Below are experts of layer 3 (counted from 0) of a mixture-of-experts language model. Rows are named router (the router's row for the expert), up (a neuron's input weights, with its number) and show model dimensions 256-319. Each number is 128 + 32 x the weight over its row's rms, rounded and kept within 0 to 255.
After each expert's rows: a language model's description of what the expert responds to. This comes from a sample of Wikipedia text that the model never trained on.

# expert 29
router [ 92  77 137 167  79  94 164  91 112 148 114 103 154  78 121  62 135 116 155 132 108 109 125  75  67 104 122 189 112 176 160 136 115  83 154 117 100 166 113 106  85 107 108 141 157 165 116 139 101  75 140 108  82  93 146 122  80 116 146 140 192 149 110  86]
up5 [111 140 120 107 106  97 107  59  70 154 129 134 119 113 116  90  80 152 173 154 128 112 169 137 122 148 158 144 141 118 151 190 133 125 170 121 111 114  90 101  89 162  61 137 100 131  92 133 117 130 114 124 112 131  86 133 137 177  77 172 162 118  74  98]
up6 [150 147 109 143 101 109  95 118 140 120 196 113 168  54 156 150 138 152 122 157 109 119 219 121 115 151 137 105 119 155 102 122 143  40 159 129  95 154  98 126 120  98 103 168 141 171  62 135  73  51 122 134  77  55 114 132 149  98 199 131 140 156 109 134]
up7 [138 182 121 144 179 141 118 149 136 116 128 130 174 154 186 148 172 138 148  98 154 147 148  91 115 160  93 112  62 102 155  55  58 138  68 137 117 140  89 127  66 100 104 181 153   0 123 134 122  87 114 118 111  43 114 169 116  86 139 162 147  99  88 167]
up8 [ 79  99 161 143 137 114 182 135  94 132 118 207  80 128 130 130 129 127 131 157 128 154 118 161  86  84 130 211 101 147   4 106 135 139 147  77 116  95 124 123 143 167 119 176 178 135  99 149 109 155 150 124 161 167 138 112 134 133 112 123 130 114 116  70]
up9 [ 98  93 180  87 108 164  34 133 108 114 162  96 176  96  80 122  85 164 117 187 160  74 121 185 110 100  49 154 169 138 118 103 114 115 165  98 135 122 107 135 174 132 159 124  65 178 149 101 141 146 148 104 137 106 146 168 147 115 192 123 184 120 173 137]
It responds to: Line-initial list hyphens, table pipes, and field-label colons in infoboxes and career lists, such as Location:, Producer:, 1997:.

# expert 61
router [ 91 101  96 155  85  92 124 106 119 161 119 123 150  82 127 117  93 134 179 127 168 116 192 147  88  62 147 172  95 118 130 143 100 143 149 101  84 120 133 146 119 140 101 199 158 149  81 128 141  96 113  95  82 125 130 131 117  90 158 125 193 103 103 126]
up0 [101 137 127 171 106 135 102  99 144 188 108  37 127 153 127 115 126 136 174 103  57 122 106 120 117 145 144 135 200 103 151 105 132 179 163 157  46 132 134 120 210  99  65 148 113 148  41 142  95 126 126 124 124 134 145 128 130 128  94 149 139 101 101  96]
up1 [136 130 144 154 116 201  93 124 165 126 137 137  99 147 110 124 138 113 152 178 118 168 150 158  93 168 136 118 127 169 165 108  62 116 149 104 138 137  94 113  82 182 113 148 125  83  79 124  58 107 133 149 118 148 192 115 190 181 101 127 140 160 166 103]
up2 [140 127 115 152 100 166 114 128 103 120 117 156  92  80 101 109  94 126 128  92  75 113 126 149 106 139 220 169 123  90  44 113 179 103 101 138  83 155 111 106  84 183 149 119 139 120 107 118 135  81 102  56  94 100 142 127 210 115  75  95 108 114 127 135]
up3 [107 153 112 174  92 178 209 126 135 128 176 107 128 143  87 125 121 113 115 129  95 144 156  99 101  87  24 137 129 196 134 141 130 133 125 110 125 114 145 104 143 130 168 122 120 163 167  72 108  97 147  95  93 138 181  82 167  89 113 149 139 128 126 127]
up4 [118 214 102 131 116 145 164 116 123  73 112 116 119 137 149 203 141 128 183 145 124 105 126 108  84 103 151 152 154 150 159  95 131 137 116 125 132  97 117 119 123  38 132 112 149 132 110 105 142  86 111  77 121 105 112 161 103  99 152 162 145 122 130 121]
It responds to: Is/was after a bolded subject in lead sentences, row-ending pipes and closing parentheses, plus descriptors like footballer, politician, actress.

# expert 6
router [111 116 109 139 119  70 154 153  82 130 120  82 170 102 105  80  78 163 168  92 114 150 151 106  56 141 116 188 104 151 151  96  89  79 138  80 123 124 109 181 111 159 100 131 133 164  96 139 146  53 104  88 123 115  99 117 125 141 131 118 126  72  98  95]
up5 [ 96 138 120  78 144  94 172 160 114 167 160 108  95 119 142 116 117 126 118 103  96 126 198 100  72 121 138 161 101 130 184 113 151  94 147 152 171 142  84 130 120 135  88 163 171 158  86 162 119 119 135  81 118 101  82 158 110 134 140 141 148  96 176 167]
up6 [160  76 132 130 152 102 112 118 112 147 105  40 119 149 128 118 116 104 125  79  86 117 132 125   0  91 140 136  51 167 136 134 118 106 131 166  86 122  92 160 175 143 131 160 131 140 134 155 137 148  99  68  90 147 108 159 138 109 119 138 148 129 116 120]
up7 [ 92 111 157 146 115 109 118  82 114 150 138 150 103 131 128 107 104 175 161 113 149 157  65  93 108 111 154 109 113 131 186  99 111 118  99 149 107 155 179  82  79 132  95 141 109 147 152 131 135 130  92 104 151 133 163 121 138  65 214 156 171 147  95  66]
up8 [141 121 133 182 152 117  91 158  66 133 218 130 136 157 121 118 129 164 248 131  95 147  92 104  89  96 112 141 153 252 171 165 114 149 152 152 124 169 104 106 139 169 171 236 141 119  86 135 125 151 116 125 145 130 151 107 133  90 146 153 123 166 129  70]
up9 [141 126 119 141 139  92 117 158 154 135 101 117 113 129 145  89 124 104  53 130  50 167 171  79 105 176 182 164 145 100 156 151 146  12 144 111 188 126 112 121 127 209 140 136 130 111 128 136 102 199 136 122 140 204 156 142 146 154 111 136 153 157 106 116]
It responds to: Capital-letter abbreviations, short word pieces and technical nouns after "the", such as SR, VA, Highway, ax in tax, osterone.

# expert 54
router [117 122 147 151 136  82 126  78  81 164 114  85 172 106 106  95  78 179 170  71 114 141 158  87  54 101 136 208 100 132 133  92 139  90 139 152 104 172 132 122 103 171 141 133 154 149 113 110 156  95  99 112 107 102 115  45 153 136 143 148 147 155 120 156]
up0 [ 91 118  87 149 132 125 101 132 117 156 136  95 112  70  79 123 113 151 119 131  84 100 154 101 116 168 183 133 112 120 182  99  82  82 117 109  94 175 144 179 134 116 133 110 170 164 117  90 132 116 153 150 122 156 131  59 115 120 169 119  93 138 107 149]
up1 [109 119 140  97 153 190 110 107 140 142 152  94 117 110 119  87 190 120 123 140 127 101 112 177 126 132 154 123 145  87 170 105  84  85 139  37  16 150 116  73 132 104 138 131 131 125 146 163  97 118 138 126 105 132 148 160 153 128 186  95  84 129 123  99]
up2 [183 106 148 112  83 117 101 195 107 131 111  65 143 171 161 131  97 108 161  84 126 112 176 105 108  85 109  91 141 143 167 123 145 145 147 137 136 168 108  77 109 115 147 168 157 158 111 194 142 102 163 127 182 112 128 112 171 131 121 116 136  95 156 115]
up3 [114 132 114 130  91  96 133 115  85 140 156 162 180  72 115  96 102 142 181 112 142 153 180 119  95 169 134 143 119  81 148 123 107 101 162 140 110 151 112 195 124 119 106 165 153 126 125 101 139 127 118 143 105 167 154 123 142 135 150  95 180 107 132 146]
up4 [ 67  75 119 150  82 126 139 128 153 110 118  97  90 110 146 168 106 116 214 128 172 132 122  70 107 146 140 148 230 102 133 194  86 109 164  68 130 167 159  70  77 140 102 149 151 129 155  87 166  58 123 123 136 101 105 107 127 137 134 111 207  81 140  98]
It responds to: Verbs has, have, had and played in biographies and descriptions, and Best, Supporting in award tables, such as "Best Actress", "He played".

# expert 17
router [121 130 103 152  98 128 146 162  94 146 122 103 170 115  82  92  66 158 147 137 123 110 178 115  69 110 140 192 101 166 147 142 130  75 156 102 104 155 110 141  97 166 102 110 124 153 108 119 137  54 142  85 102  99  96 103 101 146 183 153 122 121  54 152]
up0 [110 139  97 166 137 135  98 105 139  93  18 116 139 129 102 128 147 136 153 144  44 180 168 149 105 127 138 139 116 112 122 119 137 160  99  91 153 150 138 131   0  94 145 129 129 155 104 136 143 208 106  86  96 146 136 170 129 125 172 142  92 149 168 112]
up1 [232 120 136 186 124 171  99 122  92 184  82 151 107 119 141  99 109 147 142 115 154 118 146  81  96 194 134  86 143 124 165 122  74 132 130 100 110 212  79 140 113 147  84 125 133  94 161 135 133  89  91 108  98 171 159 117 155 123  69 148 116 137 173 112]
up2 [108 112 142 127 137 133  96 136 122 173 141  51 144 138 102  94 201 137 126 151 112 185 159 117 139 124  72 143  99  73 137  87 121 119 187 138 148 159 100  78  79  71  93 104 255 172 165 164 155 136 129 102  87 167 136  78 116  90 118 119 138 150  87 137]
up3 [143 107 151 155 118  68 186 162 145 127 154 122 131 138 178 124 161 186 159 152  93 125 110 145 118  85 133 148 115 173 138 187 127 136 143 165  86 118  83 146 166 117 103 148 123 138 118 115 102 138 176 130  61 134 154 104 120 102 136 150 121 146  92 102]
up4 [121 113 133 111 140  71 103 126 167 161 127 100 101 172 148 125 139 138 164 108 170 162 102 134 103  81 104 122  97 179 134 134 140 107 132 165 118  93 129 102 151 141 135 122 160 195 104 114 159 149 112 123  84 147  96 159 128  88  66 148  95  99 140 127]
It responds to: Uppercase letters and letter pairs inside acronyms, codes and abbreviations, such as PLO, ILO, CB, AR.

# expert 52
router [129 101 149 171 130 106 151  98  75 146 107  82 133 114 106 132  68 109 162 130  88 120 173 135  85  99 106 149 148 184 184  96 122 143 162 125  85 133 117 102 100 140 138 125 157 147  67 149 106 100 184  92 109  68 148 142 108 111 103 175 180 102 128 111]
up0 [152 170 113 124 102 148 128 135  55 146  83 105   0 143 141 152 160 116 136 115 127 100 144  61 121 174 124 133 102 101 103 149  59 101 136 148 102 107 107 176  96 136 121 174 116 160  89 150 169 122 122 136 104 102  77 136  96 114 137 133  85 126 113  51]
up1 [160 101  98 196 139  89 158 151 117 153  88 146  66  99 179 125 122 122 107 181 121 100 136 117 121  53 110 138 131 157 167 163 126 123 151  86 142 142  97 128 126 135 133 114 137 146 128 131 162 121 122 102  82 144 185 107 101 162 182 134 154 110 142 140]
up2 [161 142  97 125 150 116 162 144 164 137 159 144 170  79 160  95 114 118 108 152  77 135 134  87 109 160 161 146  74 105 159 122 145 114 168 125 167 118 148 209 120 130 134 134 131 126 114 221  98 146  92 110  56 150 138  74 150 114 141 107 149 173 162 175]
up3 [111  97 105 113 137 153 144 152 115 137 113 169 118 125  84 119 110 129 138 115 156 118 124  98 125 175 156 159 101 160 143 134 147 109 206 141 161 169 122 141 128  83 138 133 120 137 127 194  82  76 148 144 156 141 107 113 142 156 104 113 210 145 119 122]
up4 [156 148 144 112 120 121 114 192  85  93 143 142 118 135 122 103 125 169  79 132  92 107 122 119 104  53 124 154 156 116 147 143  76 213 119 149  91 142  95  95 165 156  95 158 143 134  36 113 142 125  94 152 155 138  99 117 113 138 143 171  96  98 115 108]
It responds to: The word of (and among) after a noun, as in Princess of Wales, part of the company, city of Kumanovo.

# expert 62
router [110 132 120 156 109 100 162  88  93 151 136 111 155 134 100 146  84 102 197 145 108  91 170 102   0  97 155 164  31 207 151  96  96 112 135 100  79 132 100 141 105 163  87 147 149 182 158 150  95  89 123  91 101 143 158 120 111 136 120 192 158 151 118  99]
up5 [145   2 122 127 142 135 157 133  87 127 160 151 167 127 147 112  98 137 157 137 166 135 111 135 127 169 146 171 136 109 112 207 130  97 163  75 153 113 130 110 107 164  89 141 151 130  69 171 174 154 125 119 162 141 184 179 168 149 112 142 119 147 106 105]
up6 [140 118 155 152 120 123 111 155 141 115  97 163 171 135 148 105  82 134 125  69  81 115 129 133 115 171 143 168 127 144 126 114 163  84 116 195 160 122 161 118 136 139  90  73  86 164 117 186 100 113 136  95  41 114 110 182 103  77 100 110 158  85 196 125]
up7 [ 78 103  98 116 255  55 171 111 157 134 157 163 118 144 114 112 158 152 177 130 119 137 184  64  62 141 196 161  87 187 150 129 151  85 111 131 119 171  99 134 104 113 105 157 135  86 121 163 144 171 114 122 144 130 154 104 157 119 149 169 106 128 107 139]
up8 [150 113 152  76 146  96 183 138 143 156 151 103 133 124 157 126 146 122 140 159 156 114 144  98 104 138 160 144 150  86 116 142  72  92 144 112 127 132 139 156 109  95 101 144 163 152 108 126 119 132 246 158  69 114  61 139 100 134  91 142 164 132 158 108]
up9 [156 178 142 157 153  82 107  91 117 124 103 128 141 115 138  82 110 132 140 169 193 129 142 131  66 120 142 175 126 198 170 156 166 101 116 115  70 127  53 124 116 111 125 153  83 181 160 121 118  86  71  63 140  88 145 144 124 148 110 185 119 115 119 102]
It responds to: Pipes and words in table header rows, such as Result | Notes, New entries, Title, plus the relative words when, where, since.

# expert 37
router [ 84 144 104 133 145  95 140 112  71 146 102 118 139  97 104  90 107 136 144  90  94 169 165  94 145  78 134 184  59 142 155  74  84  98 183 110 125 152 119 121 129 123 102 123 140 151 106 139  72 101 150  69 126  96 113 128 170 143 108 170 116 113  92  82]
up0 [ 50 126 140 116  97 106 145 113 104 117 128 205 106 115 157 108  88 110 162 104  91 158 119 148 102 137 139  89 102 121 133 131 125 117 121 102 133 176 107 129 123 127 122 130  81 141  67 110 117 142 123 138 142 136 177 109 137 112 127 100 152 132 177 130]
up1 [ 61 130 129 117 132 105  78 141  48 149 138 126 110 113 121 100 123 249 122 127 119 134 130 117  95 156 128 133 102 132 101  81  34 129 133 120 111 151  93  99 179 146 156 220 117 152  91 209 154 151 137 114 110 113 134 110 179 115 121  97 125 135 255  92]
up2 [129 140 111 157 119 152 155 128 115 163 167 135 146 190 130 144 151 117 156 123 109 110 143  98  23 128 112 125 150 157 140 154  67 144 124 105  38 149 104 133 171 135 142 140  57 162 127  96 152  83 101 147 120 115  49 104 149 132 108 142 136 137  46  78]
up3 [130 155  87 186 125 128  18 150  71 104 121 110  77  99 117 124 111 113 127 140 143 124 159 109 127 229 118 164 112  96 153 137 159 123 112 137 114 145 182  98  93 134 125 112 171 151 103 133 183 149 137  95  80 147 169  82 187 145 204 126 105 126 167 114]
up4 [148 154 174 132 152 168 122 146 146  38 142 122 125 106 123 124 116 144 134 153 104  81 151 159  95  81 135 112 122 154  95 127  90  65  67  69 115 113 101 170 112 117 118 136 144 148 118 143 112 117 134 125 133 125 146 104 148 170 102 172 105 165 165 112]
It responds to: Hyphens, slashes, backslashes and opening quotes inside compounds, names and LaTeX, e.g. États-Unis, full-time, 6/73, \frac.